Weights of a small mixture-of-experts language model, trained from scratch on English Wikipedia.
Size: 9 layers, 64M parameters.
Training: a variant of SOAP for the experts, 283M tokens, 5932 steps.
Below are experts of layer 2 (counted from 0) of a mixture-of-experts language model. Rows are named gate (a neuron's input weights, with its number), up (a neuron's input weights, with its number), down (a neuron's output weights, with its number) and show model dimensions 0-127. Each number is 500 + 40 x the weight over its row's rms, rounded and kept within 0 to 999. Numbers have three digits each.
Before each expert's rows: a language model's description of what the expert responds to. This comes from a sample of Wikipedia text that the model never trained on.

# expert 3
It responds to: Proper-name pieces
gate0:484542523514537532484526507540551477445495489463462558485485559469549477528454481463447496435464554570444550469563541556488441524478453495497492518548506528550520568524531538470532508456559497485559477483541483554561539507516553538555494498396550534489532446516546524537484492465414556554453526497500546462533499494570509428631518459569520481484538535523515543480513465516509505572501
up0:464500483486554523441475497528533518490472484489595512490433489472440448538503585520437531560477483385538477463437559488531462512536557487464495524548549488488486532500479481467492511494572540555520424489487538556490554504547502409472472489490538435452570444451537537551508472457496494486523485497491484540484465493516576530475507547537522450564538483514542429538538527501514469447395
down0:499501507416515487483508536454419523565504466540480457489476507542513474508499421433468537541425470482537492512467437506482488537523497459459496518479511463558436428537490540496457492525455454509431513472513509530524443505512481497455468519447509471553459418553488437428527544555491514496426464452446432514475482494569524485506493493536516514522554494464520548535512462528438559497551
gate1:548565512534506533548551553511480504485498498551493451582559532501482478476452491522459451521470546526515469452483560567528536551490409496540518549517517436435595514431581458492463551487530531437459503513538512462453552465591503525477496463469457496465552529413554488516493512464577568422454535517491534469528446487549477490507511530513506488480516454526489546461455539517500478454529
up1:590473519525509531466449533468456536444476506500559596497506431553520477475490455462461471493547430510458546446533489512532510524520443480458514422370505472520454487469442512568470570487542540499460414421514451519542452505414522547509465506479508535458556506513509475476556487529467495489513520457507541524468520538547494507456449525556467472442566483509442523477512429503523523505528
down1:455546482532529444525514502548483516575495504528496506539505446532507528555476465542446526453485511495528489540478527515537451580533508459556486535470439524563491559535433508514532414520535490493573490537504461479475533488484542527490547539518531422514496601484547469619524507484466470472497469534471500579516532500493452534480530525535492520471448475454519501514474509438456563570502
gate2:459536442504491495459455507468478458536527521440495483541469525478487549396451512543415417458496445458463525526520527503520415541521431462447525485465522493574498497503499506512565464521464517505541558511452509557517526478500489535523497482502494533519553490550424534522482422468424538471475519529475502530557539469497485489575477426505546528470517467565479501437338511426477552467527
up2:538483560524546545497503472502476428524491504518463497424488496501545474584579477529507526440531499559462503461496465465480612529536554522555459474475489529529543515544499465555529551581427458421551492512499483474477505507548453488460558427460504554464503505520498449446516528466436458551467456577455536539482528496524494482472485564442487492509501464483601544558465434518466515483452
down2:491558511547506521518527498451595481467517467515529471551429532478498492409502502536487469510507485492489500488494477583534441488537491416515563480480459480449499458395484566495561479491530515456538462572546495522426576535491411496457447444483465516526514495506519493450535388488538545500492496587472460451475414429503485452515476496486525515480504514580520530419467522518518454486494

# expert 9
It responds to: Headings and articles
gate0:478542502479564511514454501516506565458539498510485578495502550449538452483434507461496467508521540556497510480517522485435491516502482497523494558513494471545487567523504541490529474422554536572561506448545468549595460485532569524476525483385550518483575477494508512546438502455414565496483518511488483472546498518582443394601551481534547510526564523497526533492515480454520500562505
up0:487535482521479535460443508496539455496402430506517457500438512487423455548500563456469510528511500418446497454456487463563448492519454478528471501543539502521499490484513426486465528526500532467539455522519541532436547547593474443528523484532577513467546457444526561522467499459450464506486459524530502552465469420496581549503567551496506448519483470495516438513582550503435456434478
down0:483474495426546531508488470516441491525453446521522463508419475498523485558523454511495534518455524513479507522452452516510484537455471436475452558477524427543413505492517539530469504487396454513507568456508529531508489503472492558544468526433536467533496443460476434422549473473451485487433432458444477502467534498492527462545525466542538471540530509421523525539491489582490567491498
gate1:530589501534482517545578566474527463469515532522448415552517502506490457489454530529454447529491553501442491454460526543515482534479462479548511479532482482475588490496651487488513524461489482438500537484471523510440479495519483521479479528489475539484585493422515459513503532493596525411510534477436493386493481489504490526505546514504526496477489489493483534441500532483478437480523
up1:510460478492485521490458510455425510434480484484560559480556461544592466486458474471444493580557496503475526441530521568531537529543444487443550391440475494535441489516485455509481543457565516526485436487524429554582502516487547578587462489509499525465519503582436529487503464526456476424534482472522512528487485546552539508404433556481458463494564490531447502538500474465533538514559
down1:467507467471504414532574544569478500592477474468477495576525463506494510523444476529481524484494552431550476571540512534532519539547491563554519567532477492592526524516470524544495514591529437457578490538473467480513538469482459531516498464545533454483438524481509552544450473522518509480514436567486558590509529474480483506493466469497453530452445508439543442536470528504513564575454
gate2:463481435476526496539461562474506488537473521467488427581529484461522516392440530494468467459523472482430556506527493568487446561516432485423532440455557486458496499486428515479549413546506499520564566506498486536520534473533542577538476527499476459504554461528504520483475468503501483457495537530471454545576567513459489459567535439506521530515573487572445507459402581466498519535518
up2:544538521487551538456514462500468480517498497506460519438500480511532479556549477536475527474491501522456451531546509459448582463518570511549474493532449510511511470503500469530528541522432524500490486469514496434447476527521466435410528391421504566449452498543500466457502544450363479544490449532496547504501534503513518504450488555402466520499478479503576568542531454487534491485417
down2:428511530543505491534566521462619482495517464527464463470438567569488494415469502519491506527457520428532542535480453576456541506503502441472531466491447519496522538486492489418487480510521531475500522489549498536461613515501455529454469476416448483578483540470493548464489381508529523544475516510528425468498502434462439499545506485589509493523516545535521516450466506497501561447458

# expert 4
It responds to: Head nouns and cells
gate0:554540512545541487483471539543485502449553500520509579494454565434561448483425514416474464496538553550453563482497525537497454538465438487502489537501507487598544551535519545527521523489540479480593493460549512519557520517552520573514544461484530506500567488510483516530435523467440579511509514506515522521552484501563529477593509475514533481576540528500489581444485519476525502554503
up0:530538521459523512456471495516534514492396469496559532460504465550512461564495579492421480556544504429479502483530523469542537494531505497523475477532573520537507518502513485525462522455557520523494457498458564515529463526566516443544483494474566442461519442456559515496528517441491477448525525503537490501526465450476561562469537555487538462583505486505535449540503522517481467487393
down0:485538482439524559478511535468424484512539489558563450501477444493530468541544417516463515512481521539521477529442403537471534534496501442481501504464506481440403414486459580526439488472435459494464521526562560551494478442489445552520480519450532468522506454514518455417500549506408527444476494472443456519458496509548539454554512492523553485525540480419504502530505431545481581527483
gate1:558558496528523528553568478474533490517517509539457441537511574507460496548437494551465471548494517508518525492465545513539506514500457542555495521536514440446611509511616487473510559465543496423521487535520537525468576481590444540484444501470453497546496447449516496516471526490594549464500513459484481411492487444477526502501515533530527548520497469548450507473443561524481483471510
up1:552480512580489496491511552494469533444481446488548601519541408567536474510474446480435478524535422533482512472510515513541542513509478481511546407417470471463464478517456477461477507466532486575457476458526478544588465508450513570548549507506468522488518516549460471454535461524504519479462495505551538550454530539559504534444456530514471502458527493564462501555551470491509518517565
down1:483509470489515426530477479544481507598467498475485466556535435476494499514417466535454494436477576431525513533474492527525553592515486537554527575477513486627489517550445553551527510606497466516523467578495466502488504447470464541507485496541508460502441570517526478533459479507537448445486413489488541544531555449571528488483462451547447485477445501463562443479476510457480544542445
gate2:480503445493555493501501551435444509492526507478452475521523473488493503386476520484490423408487474494445539521489527529515470520511426492412581487477541457466419510498538512514515475552489498522549553519460484592509557464539488585497498482566523452535561486566508518505455423525513523492437526534477480536542592525517484485578581467500521514548574483583429518446386554454507526565538
up2:518502574483557500486550492536481447557490486469472417448514463515493433526581481552549562446473513535445486489503513481481621485509613513521418475518459498542533478498480474531524541494435460482500504462504483425464506551512452497457564482426502568455458511526593467461526547496405480498482443543465541474504519513493484449428454539444454529538510486483622570546531431465496522486484
down2:460567552524514496509574563467595462517482552537421437499487512553488431373435485585532497511470515487522521525487519559524474487523465422497624432447474541470577486445497542431470457521485541508457525511506488500451516517463435532449441460446444510564539557495552511515526412492494585540517497491520418493533459430524472473528485483577449526468462520538484514475451525493440482453527

# expert 13
It responds to: Nouns and verbs after articles
gate0:492513503525538517497491496550537532437538462516504554473470571461582499480418503467455508452520522557454483457536517523456508540476452482489493531549505542503469538516497536499530472519529511513607475496516503552517467505596557482514479497430512530464545494540533519529462507439453551508473525450512530477556506463574510458602533486491513498487573523559461557496491472526495520579536
up0:523547508493522513478422485507537484504463456490503535450455543473476409578479550484446500559537477398477512491442520477502433489494485498479477526508524483542499501496505452486445532474510542509480492506492524513506504521497514429496547469509607442525515455361512522503551480472461493497532469509547473538457479478506533539472570486489566455635467480514495421524525501482456450434410
down0:537468510390534539462461515488472471540490468472556457497490467493503454547509432455456443537442500545514468520458451570474485507496484446447529526428485409536456469479484584471468441516454445537489513506543506520499523475452472580507555507407539478552490515533503461431511476535449474456383527447468487504463496460520488548513522482547540508543541529480505508551452528541495554500491
gate1:518561506493481524504528510452538492452547511548539449582531511490519504512426415525464475495499506519499432486488505538515493570469451482517476522572535466470614505516653441515528614521520517430506498475538522464459531500559465535490457501500427499555505443443517496505502506513583479440474506503471505449524467471535544530486528505510572538498525487590482608475465557461515460459466
up1:544443547529504551432516509435474523498472517527578573529495449526566474493459520443419502559506437517449511439505508521546577489501495488505538418422460489471492525517482506465484513462543496514480465442553502563490474490465532535505503527530493525478512478534429496493541425487482484460471505491570567498445473539524480481438394517514431482493534499508465535530550436458510524520509
down1:438514486516502418499502507515455482585471491469513494537545445513462490541436469510468511461462553433508470525477498499506510563496457564550490496481503514613524536553470480504537498502505459491489511512438471449496547480461489484500508486515489436505510534506493523552464514505463502496537456545479493561496554489532433510493442400536444549473449528495516441553467513438456589534501
gate2:462448454441535475500443567481478492436521545492504511549476431441487511396446471541439437461450457494493523536479523541525475518540411463418543466486520506476446499485522492538534471547508538541513542469510490564482551497535513527505490475498500449527553497564504485537482456503463507471448522492531435536553576547505474462568555426542531489454539448544432497401403514448527535492518
up2:536531550495526531487511452498461462563562493463465443473490521515512493555588461565541524384498506527453514506546506520520630453508565544571420526514492492562483518443455479522483520541456445484491525479521492507467491531524484507482574468456514527483504501500524449456464583499456452539456437508539514477513542486549461432424481550411461526534491472476582563491527422527492444473452
down2:457575486498512494517577522498576474496541534515450461480477523518469491399471517542464476490493505508520516551426492503516511475483507453463589433488436487436467468436483476499477483520518577520523503508495503572491565497461414535417418448476482539536542570505469552485528365497518468507486488573514438526488479408523496479462506508610475562533494563538496563463474512523472464508510

# expert 8
It responds to: Line breaks after phrases
gate0:482541512486562507502489529509548489474566492478474587487511574510528488496428471452498545459505542605462510481519522481451432521496436527464501551557534503519500582523466529454523488493517491490530469477504480511563510473513577510534505492387523514458560499498518534514475511444468544551458505518478574464511511484568488409630531474583514480479539519504476518457485440493534481527517
up0:483552503554528538482478500505544466512418496504541486497415517537446449531496611532467523549481459418501497486529551508545468462487558503474449522535543524561471495534535484495507506472563528517530393475488540550457524513579551411457520490487535471499519441392561565541528502440480500475523475491555506532470475481500531563471550526483546424569549478497488442549535531511463442486434
down0:468485482447501508509495475475488540539491499496508469455500512549491456553507481473445558572472507468491514482491431536512495524492464492464472455438501490526471460537482525467476467506469448506456500441511528531524492513526476515475465578437513447525489461488497451441541536462479501418424474433475459518470509415548501490539509474510540481494556455454506544541526453568486549560543
gate1:567563496483437515559541516499511471511531515528473432497532561508489462511443510526468484533530525516522459507454503508500515516490459517548550516504511450476561520494609497529507517497545472432498497512531530495433499571558449556523457522518451492513516431444542482556505533487577527455522571459488454400512488478515488491515523488521517517541524459441518522455450566517501471416511
up1:523462536531492509464473511496418526435500514516570599488523443547520487526480465531407459490534444510515520468488532494555560533508484497444538444417420480509484464545474489528510541434555494493419458476528502519518461462520576523541469499471506486491503519534481471470575488530465503444461553476517562553478496529526546494447461538513445434431541499558482531571530416517504499576503
down1:465533464462526466529492478544430519557519480450500484552509459498503499528479499521452501458464526477507491498486483550533507614513483493612508564500534488614488572524468551554516502573500461503499463544480437488496548481505477555491497470517550447514455569470536474516492482506499470468445417507468556563514540469484492522514470462521472515459443493492577443495491525523489549523463
gate2:465499469489604486496499568457519547511458537498510463548460444455511542428457513457431485424530516477454525503506571521473453498524447540443572483430521447505516536464534491528523466513490529498514551480473450565536560524550538608523501494549453518477536493560504521547464451515451531477469513470452466527527569513480498454517504458551515496508514459581472520451389477451521563520581
up2:520528555483490537493489479484467476521478495504439458466489483495527495535561487509525595490522520505473483492545480447513575498503525534526416496551465514516551500544500470506483519580430458502521461536526490535456454461536454462491602420440515570490469557518492449475469506485376486562485456559484560534495547526560510495455439573469483518512518474508588561543583441500480529460446
down2:476554533456532481545554523444563505483468505482489434459434534535410503406424492524492451524452505507553460520464477514519390475530509469489588476499493509448559471490520483494517479487503581491517474472502439511488532519468500507450493462458419506481544556484469514477490417453529527523507483479549457464522495398561494506542509508587492505552417551530506577428447515500482501489458

# expert 6
It responds to: Sentence-final periods
gate0:541535487522529562464469540538519479472517491545476523537533548473551467515470457387451502469493616551452550487503534508469448568467436516494498542524545488561485528518510501527504508425490525484511506479544486501561483509525563518534497461407566489482560464495479498562485577453425556503466507512512500461537507461550538463565550485536543484551527540523469550505504492490451506596492
up0:463502506505513492436436488533504462568445466505532525502440512495490457535534570495444510580474497416503477510454499506536490522488499544495495520501567555516514569507507469452479479486507543500518450511494558540449488536505527429466515511535544484516490471480519522540515482472499499483501514511589483544504447494499543562530536515482532465533486431476548439534534514530514473464419
down0:482462526445503461520488483489489486531564461468572468513441495525522485540489410454469497542433569500518470502483423529495536535438480448484493472531479400517478419466477598513517523554446421499521515469537574542523507544498495508487501525422525468519483459510496477432569512524467536448472521441462493465506556461510484530484550454477554504553533445423516507590435497518504503459484
gate1:553583454500459526566534520473525484509529512516472453554609537497476496502423500506466485485463575486549519493434475541509539526500480499544560507504527467451586477438640512501517548497547448402513501551589495451501510551602478514509482515491463490482519477408517467483480488532513540446505545486453499429500470474518424520526464521485529516476520479488434539512467535515488433451501
up1:545505530542467560493492526460466455447500494496541600484514450541582468482486463465434511486481458502462525463526448504554502500480447531461508424400464544533523503472478510487479554497558495536517432464557447484542489493518542555542469502534498513474523495492465493463498446557502466421450509489572518558461471591585510512465463542497481514439591480509439532483525442454529509548556
down1:437504439511510454508463488508422535599498513465539526567551498535492546535460453492447549489480531497541534525480494489518573621550506487547538550525462550591496555522447473523528452478491433505519459540465417475468528451483504516504501470538552451504435521471536483520500510565519484505480485555422539540536575445529509493504458536595447507506470474522505511470539550500545542527481
gate2:555483468458489510480495598457462464512501503448500439503478509482504552463446489556417474421484443476434512521518524515470488520543448503456582477456508533526489486476519473533533483501485542473502547543423469561530557508528477562497428476459463496535509460551456447508460464507424510513490497524505442572544531485509521450548503473508503576511535447527486536407385542443518544521517
up2:555514581468473529495467498502443433543486531514483530467503504554568484554526465517527545476476504526516515525520479463475574488515553509532491502521502528531528475489509467537553518581418446562547463496533467485440539537500445483499494459492510534428467503463531501456520531459424459555488437527473556499501565504512477458451534577417483489518489447460597516515549414508535511522474
down2:391556512519502500495599516471581464499481453503424475507504506577509467393475544494461462516434476459489505499441425504521471511571523478460578438521447516485521474519505464435532504516567541536523471480480500553467573530486473511496507443461380540518527528454510533450468417528528558524439530513529483478503448467535527435536534464572457539486526531531498486480481536503499504486480

# expert 7
It responds to: Table and list punctuation
gate0:508543518565544515499488508540554540509504527520465589494529499485550523491455481440496462500489567501478551486477545496430481519463402479491503523589488459506496573516494526465545465422509484557569523472481462539564460490541608535567511529482528439487547493513520545544474535444390532503465543467471480505512514471587492467542551466512517515531564518542529575487506473472513533574505
up0:504535478506543513467480502489530506489500494506509512495437471509484417577509596489478537558517522423489494460467502499533451494497471503470455538483585521527554518512480501489504486506499569479557467513525557515450517519542485409435537475517532518527528423456502568527516481499511490453536490519605506503465461486516564606453554547468475481580441425480513437512525545454476428463436
down0:478541511409495535446527546436465488544465451499528474504463525491511502459533422486466502545418527487528432486451445533489504519444491421520510520431499463523441458458489584472472500514439464489458511476579516517564459541485479504471501558431525488511454453522515471446510466487453511444451461457492509442515536462528521513525560473535506472489521476442512527539450512513472561502523
gate1:556535501495548469532546484451539496519518514475464440538557458491444439541485484564498444513517543521489492505452498568581496522502491495589556537532490503439563523502607479522490523506560457445515495532518583521473531537565479549481504508472462512547495505400512460468471512516594520427530549520432492442509496461490481513499489500489543570494468467551464581476431575546506448434478
up1:549431510540512521472465481458453507471473486519575567510523455572566493484453490451445451530553454472477559446493517527591568484494445542498542447417503490536450481498487421448509507455531526470486458414501454531514481463493572552544494455499554496493515451523453500456506519544514495456498526473538533521436501556528525485466429535554467475417539502537451508541498425464528470539535
down1:394489483460506446493483534509462442603449505499518472581489447544487459510409508553444561485486547515544473519481458468450545632488508497501475577500493448549541519510467537527531458529509459506501452563476412470529539505431520503498522500534550461494496515453526536584459490520523509471463444533467491584473573480508446513470458476520469528441483491451470451539538524473504515544492
gate2:508477402482527497479472556493521473558496473453496450538479441456503471430415489514464457451468511499481567528525524531513513514551436493459538523450496441479483514570475508464536503517534557538512502520492496554516580515568539532526436553569520526545557466589481493534522449480475505503436534513472451552578544452544479479567538459474507519527577487555471503468405554461534486488531
up2:498497555502517526519477475498433440545484490439469494430504497495527494561609494541537547443523535490478506529546519467481584490540558519543475490546454527521585426503482452537478520561422489483477532512484482443420467548540484494492556450461492550499509534507520483476501524455382457487499434560472582491478580476502466441490476557408438474516521431472636511517559413446499488482457
down2:457531491542491540491583515490608438484504537562424466486517503544499483401439533560489451531489500499564496515490459560453468514559520432509534417502430513498559484457446452433477457504507537532512475531538503521434525491473455525503461440469434521473550546429498507486543426452534515504475544466516477496503457419530418514523516498560421548517493556500467576461471556471551470501465

# expert 12
It responds to: Paragraph starts and quotes
gate0:511577528513523533504533528527553479441524496457451541474496534485506460510423465479478452493502556567477529533489514524464445561505464510475531588534489515498474562515535582450530497445519520471544477449520535552570557480508589534535476479424553497476545465509564540499471512436463535555483552494487497443497527491578480455604558439554514481522530553481450558499478475508518521579527
up0:445533453502538491477476508526583476535441493523559498446486516520435418560495601511487517554479487389501487459457534501552494518485546516460512498535540503503536497498501441494471523541529545495502445488461529527505510497598492431466504475479523441461525457385545584519489445406504458476470466514550500554490465453498553563456550533505525451556496415519497394530541540525504442458424
down0:486522494449530511503535497452479507547514505501535436486496488486442457550511498458473496582447505540526478473522415521504501515508490481441460508435557511486458442533479550457490473493430442529474498488513447540545458491555450527491469533429497482523472401555488481415510557536457513415439489419424451499452495492566568501499432485489564475536545481477480509558506455504464531505552
gate1:517558482453506553501518487493480472448496536520440482623536489499473508453514444512510509540457538495523458457490502556526536497517422480564520512483496418445571455469607444518485554510545524446450487532559572482450475446545509516503461501490471544538546467448520468493502475502574559482446519515497507416542484483524478536549441556488490500506480475489487536460443522478490457437489
up1:584516521537470523472510477469440546496486514470586586515535459543538486457505522474434446468495419531458504442498495558580517495466477499483511431411452512518501495520464502506475545493555511507492462449522480515496446495466540569560492480528494485495520502511509467414527507542505533479454554467496540569465464504621481490452421516528436432403546546533497501492489482451466487556536
down1:475521391504498470518485520530473449528498522510495469598502461467454524531491509548453509423537567503517424517489467512560520606541521508556504564481454556616511559542455522542559455525539480508508526560457461509493533529451531493485556496528511458485478548470577483547465548478506488478508439522467519547489568532510427535475478458540493495453474503455547467530520478482474543557478
gate2:509477436470545494498438517469505532494511476493530488514508476402492536419479532526488478446507465497422567560557527528496467487529448445474560464466520472430474521485539517515545413491504522533520520514442501563522566503516512525538454511532475471469547483528461485535478440530463487466464551466449454524544554449529526446574517446507567513511547502594455533432370513446527533491523
up2:519504535499489520452528476512450410550484493454462460457505482543543468528537455516508530439494497517501499468525483468513574499536559511535467554525419549547547488537458421518458566547420512528487479505530478469452478517523479499463562458455509542481453546539506477447472557468435486516492461593496561493539507505533447495447491588477415508515515400503574572542526424493517514487419
down2:451572542462578515518576498451604483501463535544449450532467513487489496401488550532464478580477459502572542536457443572507482506514497425430652454495453493449522516461491519490501526532495532502509478460497500524514517574504487466441496435479418499500509535462446526460510408494531568504458528481524472470494448438518476502587515488615465553520441563510489545444423579503512432458466

# expert 11
It responds to: Hyphens and list dashes
gate0:565516594492524483515463529548474528464534566475443545549530509446524484514453514470477464428442601518469513456514485520441464522424388437465466540547530518485546497592513538536495509490576473468513494483512465520562499499545563533531467491448543550473511539518497581488417523503407566481492554550529518493545522495567456456558546455540534458574569512510510565450475458507511497578530
up0:499529501566509539450481489522537467527430428530568492478450507519454475538478563484445454539490499416492517497463507466561434523532527547521459484461535510559527506462492509456494496455487528538534431502508511554489502539557477439512538447505536454481500451419488487532532498389474511499514492488503490511458473504510575555489547591487512464560462438508521442551554543507493471435447
down0:504464485421526508483500513542483430538524497520553502490506511508512487530536474477460507588433507560462462538406438525476438537498474452451522543428497423507461498502507603533487469447492453511504508417576542567498507507451518520501498546461488528518478448477536470422558511511478447453439500454469484479486508480493502541527477454561496534497586501454510561520440438555453559486486
gate1:561547532505503481566507556490467504498514501504479446524540505509434457543434481516495450535483571471494489488509517526531558538531494504579555529485511482426574473464598429560519551504531514444522516548538551502511547489568523536541454503485468531434543482449541463518517476478580559476495512532464552440479480459555490524545488482518530499529480437503495536440487563525464500442471
up1:572504512534506534483499518467453484452491464505508566501553530542531503497536474509452489536540440498474540466505520506536580492507445519485527444434476479520496488492490474519558493461542494582480449408532485588520481508492546589564458516469491494514518538554429450459499466507468472495503495484517487536438476514578514494426451500535457483415512544548428498484510385471511545549556
down1:459535445494533521482526513537408533566494468464480481588548487539434529533459477540426481478510508508475449491506498517533547595567521536598477532543471548554529541570466522508514457482509456529499471518498441441488524482483499503527527442525552467514477539508535447547481514506500480479434460542475606563475510458492477468467479519505496531488446493454543468435480543429520562519501
gate2:500471436513475490491483566489476494462478477455466441491552477459521471442456534508441462404506474510532552484522555526517509547504454490442520445440525497512453507456469489488508502521542512522551545548434475587500562476554544570526516520499452483525518520541459507525435480479454563470437548499499444546544567494482503467569520476480515538504563457611455537427368549472494550541497
up2:574527565461558462487504487503427467552498513495494507434459531525530437531542484533486528450504524513450537512532504455427586496512548513558491501518469509541547486504460480532546526532438502532467551466463519497445482483507450503481561429454515538505474509494529457462512530481461446508490457563483600499496521475516507499435483548471465501489554488492586538568544425454521518527475
down2:442562507556520499513614538491614468454513461532416457485495548517515474402458523544462505537427509527505487529507447572518475518537508476506547372461456479488562404452514459440454505518526510507516437523476511530506553533465474482424494414459432499531521554521525501497525389502518564539503478513535437504500457423516433486522471485590428524497503529514509518494440526523480471454508